Experts of a small language model.
Training: a variant of SOAP for the experts, 717M tokens, 5472 steps.
Below are experts of layer 4 (counted from 0) of a mixture-of-experts language model. Rows are named gate (a neuron's input weights, with its number), up (a neuron's input weights, with its number), down (a neuron's output weights, with its number) and show model dimensions 0-255. Each number is 128 + 24 x the weight over its row's rms, rounded and kept within 0 to 255.
Before each expert's rows: "mostly gets" lists some tokens that are sent to it at least half of the time; "comes before" lists some tokens at least twice as common just after its tokens as in all text. This comes from a sample of Wikipedia text that the model never trained on. Tokens count by the router's weight.

# expert 11
mostly gets: " /", "·", " 0–0", " 0.0", " 0–1", " (0)"
comes before: " |", " 0", " of", ";", " /", " —"
gate1 [133  88 150 100 117 118 123 148  88 140 163 102  97 119 121 104 123 175 150 124  78 106 131 160 110 138 139  89 118 110 161 117 169 130 120 105  94 128 169 125 125 145 119 123 132 147 107 152 113 136 115 145 124 149 160 151 129 146 125 129 154 163  93 137 115 148 160 108 137 120 102  82 110 120 132 174 148 126 105 136 154  93 103 194 127  90 120 134 155  89  95 130 104 146 101 157 135 141 154 129 130 129 123 195 115 114 194 127 130  79 153 126 108 146 109 128 136 149 132 144 134 160 141 134 166 116  88 141 117 106 182 120 129 102  71 111 141 101 123 110 109 113 146  90 104 119 153  68 143 130  68 131 123  95 114 117 125 107 114 103 151 106 186 183 124 126 148 113 153 132  64 145 108 105 140 127 118 118 133 131 136 112 125 156 116 110 140 140 116 122 145 149  94 122 145 176 120 104  86 146 144 127  83 124 129 143 109 140  90  92 120 145  89 137 111 127 144 138 124 137 135 148 168 127 136 144 104 113  96 119 107 131 103 171 121  99 130 143 149  86 132 166 110 115 112 146 161 140 128 104 128 147  96 105 104 140]
up1 [159 107 142 112 131 124 108 138 119 136 154 112 110  97  89 111 147 148 142 144  88 105 164 137 138 136 114 110 133 139 184  93 181 103 101 122 111 149 156 175 140 150 100 103 140 149  98 153 123 135 110 109 147 111 180 167 140 140 127 119 116 180 114 127 104 145 161  94 122 125 119 133 110 123 143 166 128 125 113 110 148 147  67 157 142 105 125 150 150 110 114 122  95 129  97 164 136 120 134 159 160 116 102 158 136 127 195 125 113  88 141 112  93 154 130 139 119 132 154 122 143 154 131 130 161 100  94 148 124 114 171 131 110 143  68 137 143  93 119 123  98 118 138  71 110 110 127  85 133 143  94 118 126  99 122  92 117 108 115  91 140 115 156 191 118 100 134 104 125 125  82 118 114 118 134 130 120 146 103 134 145 117 123 147  82 126 123 145  85 106 167 132 108 144 139 199 146 132 112 148 148 138 115 141 145 128 144 159 108  88 149 166  97 131 165  98 140 136 137 154 132 159 154 133 137 124 108 139 106 105 131 125  99 156 113 143 169 145 141 102  77 171 133 124 150 122 157 181 125 128 144 118  86 134 103 152]
down1 [177  77 134 129 124 124 137 161 113 162 129 113 174 155 165 109  92 125 128 155 106  98 125 167 125 112 123 123 109 160  97 144 129 119 157 107 165 160 113 129 130 172 110 130 179 130 121 107 110 118 148 153 130  90 113 132 105 164 145 149 151 113 129 131 144 136 135 125 148  79 106 137 124 119 121 112 170  98 130 144 137 144  94 141 106 131 133 112 170 103 151 102  68 117 136 165 139 128 128  86 101 115  91 129 108  83 189 138 103 108 114 117  88 130  94 151 130 148 146 126 155 113 162 103 100 112 150 147 130 113 136 158 129 115 143 108 143 130 118 141 152 116 124 117 110 148 135 113 166 138 119 131 104 160 127 132 122 149 127 125  95 169 155 118 143 158 124 184 138 140 172 104 100 128 137 128 114 100 131 110 159 109 122 158 126 151 101 141 145 110 160 163 125 112 155 192 118 122 108  92 110 138 103 165  98 138 121 155 136 123 130 111 133 103 134 154 112 147 138  99 187 109 123 152 140 121 160 140 160 128  84 168 154 181 120 161 119 131  88 124 162 110 154 103 141 166 117  85 146 165  62 117 127 134 112 161]

# expert 18
mostly gets: " made", " make", " led", " wrote", " moved", " gave"
comes before: " to", " the", " a", " that", " by", " his"
gate0 [ 87 131 134 129  94 136 111 112  78 169 165 154 123 131 125 167 141 119 159 141 133 128  99 129 103  88 150 124 133  96 140 138 127  92  95 143 107  91 130 163 137  95 149 141 135 123 145 142 121 147 126 117 134 155 120 170 136 120 146 108  95  78 113 104 123 132 159  95 124 129 134 134 105 123 130 142 103 129 121 131  98 144 112 129 109 137 123 121 136 129 185 155 157 107 118 136 121 111 122 110 164 154 135 106 153 130 103 107  94 134 151 123  69  93 134 138 135 138 129  94  62 129 126 105 111 116 108 141  80 141 124 100  92 103 136 131 114 115 102 152 115 117 126 129 131 156 134 123 148 134  91 105 137 101 114 163 137 120 136 127 134 139  57  87 149 123 149 148 130  75 126 105 146  99 124 109 122 214 116 136  69  92 125 121 115 122 165 134 104 159 136 122 128 136  99 178 151 122 113 112  97 132 165  96 126 133 102 165 144 164 168 131 146 120 109 146 149 126 106 131  84 107 154 131 132 120 141 130 116  85 103 169 145 108 117 113  96 138 112  99 134  50 122 156  82  89 107 136 108 168 119 169 115 127 162 142]
up0 [ 96 141 144 139 109 119 111 115  88 150 135 146 146 115 101 152 116 121 106 102 137  92  90 121  94 112 170 128 114 124 133 138 140 120 104 137 121  94 146 191 140  99 159 102 125 133 145 133 108 140 152 132 133 151 148 113 129 120 145 141  86 117 137 112 126 118  90 112 100 130 133 136 115 154 129 179 111 106 124 148  46 163 128 118 109 120 120 125 114  91 179 127 136 105 118 159 117 112 117 126 129 116 140  83 158 160 139 116 102 125 153 117  81 136 133 147 128 109 126 122  80 126 108 123 109 127 101 146 119 123  89  64 113 104 140 126 123 106 122 152 146 103 133 142 135 168 139 139 146 146 104  94 191  81 116 157 146 127 166 148 140 138  94  89 156 113 138 164 138  89 135 113 153 105 141 123 144 186  95 110  65 103 130 139 103 109 115 148 103 131 143 112 155 135 102 135 142 138 125 124 120 134 131  85  90 146 103 174 126 166 133 158 130 117  84 157 139 148 106 143  96  88 132 126 160 146 122 114 110  85 121 115 142 113 117  87 121 132 110 100 142  35  97 153  89 112 130 113 130 137  95 145 129 146 143 152]
down0 [129 117 146 137 125  86 166 116 115 141  97 128 166 159 106 131 140 150 124 132 128 172 149 112  97 119 130 153 126 151 105 121 116  97 104 141 180 124 136 135 131 100 103 143  92 124 146 120  92 119  92 118 101 155 158 128 125 127 181 136 142 143 138 109 136 148 114 205 135 110 108 103 139 163 113 145  97 152 137 122  99 141 141 169 153  90 151 110 146 134 153 177 159 101 144 134 128 127 144 133  81 127 116  99 133 133 133 110 133 106 139 108 116 112 175  92 145 146  86  91 139  87 148 153 125 135 125 165 105  82 147 168  94 116  85  57 133 123 101 170 164  93 144 127 126 137 153 113 145 111 108  93 131  95  98  95 117 103 137 159 108 129 156  90 101 157 120 118 146 126 173 109 146  94  76 120 132 132 133  85 138  95 129 102  86 108 117 135 132  93 113 142 128 100 128 129 141 134 101 137 157 115 126 153 106 132 124 117 110 117 101 138 118 170 151 117 134  78 155 118 101 107 120 100 106 153 154 148  86 123 129 109 122 142 141 120 147 131 138 162 111 110 138 100 183 182 157 125 154 135 124 117 157 165  97 137]

# expert 19
mostly gets: " University", " Museum", " Council", " School", " Institute", " government"
comes before: " of", ",", ".", " in", " and", " ("
gate0 [131 154 120 137 120 160 156 128 112 116 131 100 108  83 109 145 132 117  94 126  87 145 112 152 131 135 103 105 143 104 156 128 148 117 140 144 128 148 131 109 121  95 144  93 123 144  94 130 136 111 163  96 105 139 109 110 124 124 132 106 116 159 129 111 171 113 112 126 164 124  98 140  95 100 156 125 109 138 151 151 133 114 116 167 138 135 143  94 125 153 122 161 141 105 136 125 144 163 135  87 145 151 125 137 131 168 142 140 137 124 162 118 169 101 171 115 163 163 114 132 105 166 115  68  76 152 118 120 157 126  87  69 177  93 102 120  94 147 145 170 130 150 154  75 117 120 130 144 178 118 123 135 113 117  85 136 173 121 130 129 177 124 153 102  98 103 124 141 104 137 170 124 176  94 130 138 139 147 162 154  92 108 162 107 112 175 161 123 153 143 134 147 172 103 135  99 112 151 134 133  84 128 138 150 159  93 123 146 120 120 148 125 158 170 111 103 144 109 100 125  97 152 124 157 135 148 122  86 139 137 170 115 104  93 130 144 169 151 123 140 133 182 139 159 139 141 142 154 114 154 143 167 109 118 172 134]
up0 [148  77 135  94 112 116 151 136 113 129 123 154  86  94 114 116 151 115 113 147  82 120 147 131 119 140 138  95 143 114 127 124 178 154  92 129  99 127  74 133 134 100 157  92 117 137 103 126 157 163 182  88 119 135 134 160 128 131 125 149 124 158 142 102 136 129 138  97 129 120 107 124 153 130 134 166  93 161 148 134 110  93 102 140 122 119 136 122 140 122 148 138 164 140  96 123 160 156 128 137 153 134  98 124 134 154 119  98 133 100 164 127 147  88 160 154 160 155 127 141 134 162 129 132  55 148 104  71 149 108  96 113 169  92 103 122 124 107 148 144 165 156 166 130 117 130 138 119 164 104 127 156 123 121  59 126 157 142 160 144 160 141 118 106  95 130 133 129 150 170 155 145 141 121 112 165 145 124 175 140  95  77 171  76 131 107 149  69 138 139 106  96 129 110 109  84 138 158 130 127 120 123 131 161 130  91 103 125  96 161 129 144 102 102 130 137 142 150 100 117 116  87 109 163 145 139  90 131 144 154 176 109 110 135 121 133 111 133 122 154 113 171 130 126 110 132  89 116 149 120 154 156 111 136 137 137]
down0 [ 97 161 103 155 151 156 103 117 152 132 111 147  74 131 107 105  95 102 140 120  93  98 103 137 110 162 165 163 110 129 115 132 114 137 124 150 123 139 139 143 178 113 116 123 117 118  75 101 106 122 124 173  98  69 103 130 134 110 119 127 107 134 132 138 174 119 138 102 113 160 116 133 128 143 131 156 113 121 185 108 107 113 110 156 174 155 120 122 122  96 113  99  84 104 139 173 107 134  86 140 163 178 126  73 157 161  91 133 146 116 148 105 137 119 162 131  98 121 127 107  99 165 142 162 123 135 157 113 103 163  95 118 120 124 186 138 167 181 150 125 135 147 119 111  95 164 141 124 118  76 120 145  82  94 137 136 136 105 122 125 150 124 151 132 104 149 150 142 136 119 139 161 193  92 119 142  97 123 110 165 148 127 117 147 131 123 144 125 169  98 113 102 158 158 138 148 122 102  65 131 148 127 133  95 138 130 150 175 115 130 121 119 161 124 104 145 142 111 144 146 138 117 115 128 118 114 125 154 130 122 157 162 116 150 110 137 125 157  63 111  97 129 138 132 131 120 129 135 115 165 157 111 102 128 147 124]

# expert 1
mostly gets: " ", "---|---|---|---|", "|---|---|---|", "    ", "|---|---|", " Bab"
comes before: " |", " -", "---|---|---|---|", "·", "whose", "Following"
gate0 [153 103 129 111  96 103 131 110  97 132 149 127 122 125 150 137 130 176 116 141 102 114 119 165 144 189 123 137 136 147 125 135 168 143  95  96 127 112  99 133 150  80  79 146 114 130 136 142 137 125 137 137 115 153 123 121 120 135 136  99 146 139 126 145 139 113 118  80 108 126 117 123 152 114  89 135 145 110 142 121 145  80 119 118 102 110 154 132 113 125 146 132 112 103 127 154 116 136 140 136 167  99 131 117 135 131 159 139  81 147 151 111 123  98 114 117 159 104 102 124 142 118 129 117 137 162  96 180 117 142 125 120 117  97  80 148 185 137 119  97 134 105 105 115 151 157 114 134 111  94 122 132 136 123 140 121  88 104 107 119 139 122 154 112 122 133 105 167 163 112 119 103 124 236 136 161 103 184 191 100 150 110 147 117  94  89 107 133 157 152 132 179 137 155 139  98  84 152 113 119 103 159 106 170 108  90 127 129  82 188 121 169  99 146 114 148 107 151 116 159 113 116  98 132 127 131 109 132 124  95 115 113 120 111 105 130 111 126 143 147 131 125 159  89 115 131  94 151 109 139 100 114 135  69 134 171]
up0 [157 142 164  92  93 137 114 127  86 112 174 124 102 148 168 106 100 163 134 154 129 130 159 144 124 147 137 118 163 126 134 138 149 155 112 120 129 134  87 145 124 114  78 183 115 126 145 126 154 179 128 131 139 147 124 161 128  99 144 113 131 100 104 148 127 145 101  88 128 119 126 126 139 124 146 111 146 146 143 129 142  50 104 139 125 156 125 126 160 126 124 112  96 118 138 168 134 144 154 126 180 100 136 147 133 126 142 149  67 151 140 125 148 114 132 152 128 113 111 109 155 109 112 144 136 140 100 132 123 126 133 155 131 132 125 145 162 158 162 113 115 126 149 107 152 111 167 159  84 105 109 103 138  96 137 120 102 112 124 121 126 135 121 121 125 157  90 186 172 103 108  80 136 218 158 133 118 151 180 124 139  84 155 139 100  65 140 110 137 147 111 163 188 114  95 140  89 162 114 114  88 163 153 126 134 102 132 108  70 123 102 160 110 152 135 115 102 145 103 168 114 106 116 138 116 121 139 112 129 128 124 121 128 130  92 119  97 149 119 122 108 130 119 110 108 123 107 127 137 112 104 137 133 131 112 181]
down0 [175 113 136 137 139 153 161 133 109 106 156 113 122  88 157 151 137 161 124 142 132 140 184 101 109 135 158  98 111 102 132 161  96 112 150 148 123 153 133 119 125  93 164 132 128 151 141 148 136 128 127 181 108 126 162 142 191  87 141 145  89 103 135 130  97 113 109 158 123  98 174 121 121 155  98 130 115 119 130 100 137 106 177 109  84  85 149  97 115 142 166 134 134 120 120 109 128 173 138 140 127 113 190 127 106 105 152  99 174 161 132 149 129 129  99 137 104 129  97 113 109 144 152 120 161 102 135 162  54 148 149 110 146 180 100 152 126 136 143 104 154 149 152 141  67 143 136 122 166 139  89 137 158 148 154 167 117 139 101 105 121 142 137 128 127  96  95 117 119 155 114  88  68 125 168  67 150 117 146 103 131 126 132 125 130 131 150  92 111  97 111 118 131 112 119 148 135 141 130 137 144 133 118 163 127 136 129 123 155 115 141 125 132 148 112 144 136 121 148  93 147 113 114 154  96 111 112 130 119 176 129 116 143 119 143 124 147  82 158 104 142 105 139 156 151 135 120 145 138 133 152 120 182 160 163 156]

# expert 15
mostly gets: " ==", "===", "====", "==", " ===", "="
comes before: "\n", "See", "==", " ==", " List", "History"
gate0 [ 91 107 115 113 155 137 129 156 150 146 119 137 109 114 144 190 132 145  85 118 159 182 157  90 143 111 123 110 134 129 149 136 138 108 140 159 159 139 107  68 117 105 116 132  88 121 151 101 111 105 116 127  94 143 134 143  85 125 135 166  98 103  62 125 136 149 132 119 105  87 124 174 139 159 116 148 100 148 183 141  94 122  90 155 162  86 177 122 117  83 112 127 145 147 133 150 134 135 132 155 147 103  88 131 107 127 137 152 124 109 141 141 112 133 117 143 150 123 111 111 162 124 146  78 155  65 174 111 100 137 141  81 143 105 145 103 145 134 140 139 144 125 119 180 116 141 110 103 101 150  82 147 128  90 130 150 142  88 134 104 157  94 125 104  93 131 115 127 166 109 141 147 162 134 153 136 149 127 100 127 119 146 126 146 131 108  84  96 120  82 160 167 116 152 121 148 158 138 144 174 154 132 146  96 108 116 151 122 177 165 113 103 118 129 144 139 106 139 121 115 152 121 151  93 129  99 138 116  80 122 145 128 127 147  87 150 140 131 127 120 103 136 134 133 161 164 134 154 133 158 102 151 120 123 128 134]
up0 [114  95 125 134 133 116 112 135 142 158 112 145 136 125 135 175 175 125 116 104 181 128 129 102 123 127 151 127 137 107 158 131 121 136 158 173 112 120 131  52 119  85 109 145  82 139 130  92 137 115 116 115  78 125 127 122  79 133 151 177 111 104  66 164 143 130 119 147  88  83 127 155 142 182 131 159 134 152 172  99 104 135 132 152 160 108 154 116 133 116 129 132 140 155 132 140 152 129 121 141 159 112  98 110 110 119 110 161 103 118 122  84 129 149 110 140 110 102 121 150 116 118 157  76 139  83 161 135 158 154 138 111 174 129 114 144  74 114 141 138 157 104 122 152 140 119 120  93  74 153  77 131 108  74 114 147 151  89 127 112 133  88 116  90 108 118 127 108 158 103 136 128 127 124 159 102 150 138  81 123 140 132 134 160 117 132 104 119 116  76 161 157  92 140 121 129 150 122 153 122 136 143 133 102 129 117 162  89 183 135 119 133 130 146 134  93  99 168 134 112 142 139 160 105 114 123 152 136 108 106 107 152 141 113 122 144 116 111 163 123  78 151 162 120 152 113 121 113 121 152  98 128 121 117 124 129]
down0 [138 158  95 135 111 108 144 138 107 142 115 163 121 130 156  92 137 132 156 181  86  99 141 158 108 128 119 157 139 135 159 114 127 161 131 142 118 118 133 102  95 111 127 166  97 133 114 143 138 129 126 102 169 114 141 161 130 130 111  79 123 121 160 128 141 118 111 108 117 162  77 137 122 124 105 128 108 146  74  88 179  96 146 114 107 146 122 159 141 149 149 167 122 152 104 124  97 129 150 124 138 136 122 111 134 142 149 174  83 156 132 106 153 127 158 200 130 103 145 169 129 126 110 138 108 162 158 140  85 131 142 134 113 153 131 102 122 172  80 125 112 131 108 140  91 127 152 145 177 110 126 101 108 132  91  93 136 112  84 122 162 143 170 154 175 132  97 115 114 102 126 106 117 102 113 127 107 147 140 126 168 112 144 157 139 123 159  87 141 149 104 154 126 155 138 120 111  91 136 117 124 133  92 168 117 148 132 143 122 144 146 143 131 143 159 175  99 128 178  90  90 162 140 134 110 160 128 170 163 114 133 104 113 153 170 122  80 109 121  81 137 164 142 122 144 102 142 130 146  93 145 113 133 165 113 139]

# expert 10
mostly gets: " is", " was", " been", " played", " became", " served"
comes before: " a", " in", " not", " an", " also", " on"
gate0 [111 144  81 126 111 137 131  97 160 187 144 117 134 146 201 108 138 190 157 110 112 115 110 127  92  96 130 139 118 120 148 146 148 112 127  96 159 146 167 140 138 142 147 157 145 101 150 140 174 136 106 143 132 133 104 174 133 143 151 115 113 148 106 200 113 146 115 137 100 136  93 137 119 107 140 135 118 123  90 145 121 103 162 137 152 136 137 138 147 123 109 123 118 112 126 138 118 154 141 116 112 128  84 104 159 154 141 148 138 146 125 146 127 119 107 109 148 126 107 130 152 146 146 111 127 159 126 108 125 135 155 145 130 163 109 110 149 116 112 107 152 101 152 139 162 111 151 127 144 120 130 116 155 151 100 122 145  90 184 128 143 113 128 156 125 103 122  81 129  99 121 129 129 118 129 101 165 127 107 124 117 145 103  82 131 162 132 147 149  91 128 105 192 164 119  72  94 156  78 148 121 132 141  77 150 129 130 129 120 118 105 103  98  64 122 122 164 145  87  94 137 112 135 143 152 170 115 166 117 153  87 131 146 142 131 151 148 121  99 107  71 140 125  63 130 130 106 102  91  85 137 132 164 129 143 150]
up0 [117 154  91 127 121 141 141  89 166 164 150 140 123 151 181 124 113 188 162 114 116 125 141 128 102 104 144 137 136  91 134 157 123 102 102 112 142 132 178 127 152 125 137 157 146 106 161 122 189 158  92 151 133 122  71 152 133 154 124 128 113 132 154 169 127 144  94 126 104 129 112 117 113 102 127 152 120 108  85 162 149 128 174 108 157 133 132 161 173 126  99 127 126 100 133 147 127 166 145 144 116 116  67  91 153 155 140 114 109 133 127 139 132 130 114  99 143 142 118 130 134 162 121 122 118 146 125 124 119 150 149 105 146 141 130 133 175 138 138 103 133 128 145 128 163 133 146 111 125 146 130 129 138 168 108 112 156  80 191 115 133 161 119 130 122 104 134  74 146  80 135 142 134 130 142 130 146 126 132 129 137 148 102  90 115 150 135 151 137 102 128 112 176 160 101 100  90 141  68 136 104 134 135  82 164 134 147 121 115 107 119 131  95  87 134 125 166 137  66 104 140 129 158 137 163 160 125 168 120 137 103 125 123 138 133 163 163 166 116 109  78 148 121 103 130 165 107 120 101  98 165 136 159 110 155 159]
down0 [152 129 106 114 163 146  89  77 134 119 133 155  88 130 151  64 106 167 108 149 119 156 153 188 166 107  86 134 143 144  94 120  93 130 143 124 102 119 126 162 118  99 144 141  94  77  98 119 144 130 129 142 106 113 173 112 115 106 135 163 138 137 127 132 171 120 138 111 120 128 105  98 136  95 102 132 147 124 121 147 159 133 101  92 154  99 106 135 126 118 120 104 103 159 135 142 117 155 169 120 129 152 116 143 121 150 119 124 114 154 139 121 137 171 137 118 145 137 104 164 100 124 136 137 129 162 132  93 104 121 199 144 158 156  93 123 134 142 192 130 151 135 127  98 137 141  94 135 169 152 109 120 154 102 132  92 104 113 162  83 159 124 180 123 131 137 117 107 101 114 166 128 118 118 120 117 146 130 144 107 132 125 127 130 203  96 119 134 148 136 100 150  90 139 110 154 127 185 127  90 120  76 116  83 135 119 122 116 107 112 146 103 120  93  98 117 127 103 116 136 111 136  98 117 135 156 157 108 152 181  91 132 103 101 155 114 148 154 109 103 130 125 150 136 154 128 150 104  96 143 111  82 136 112 135 114]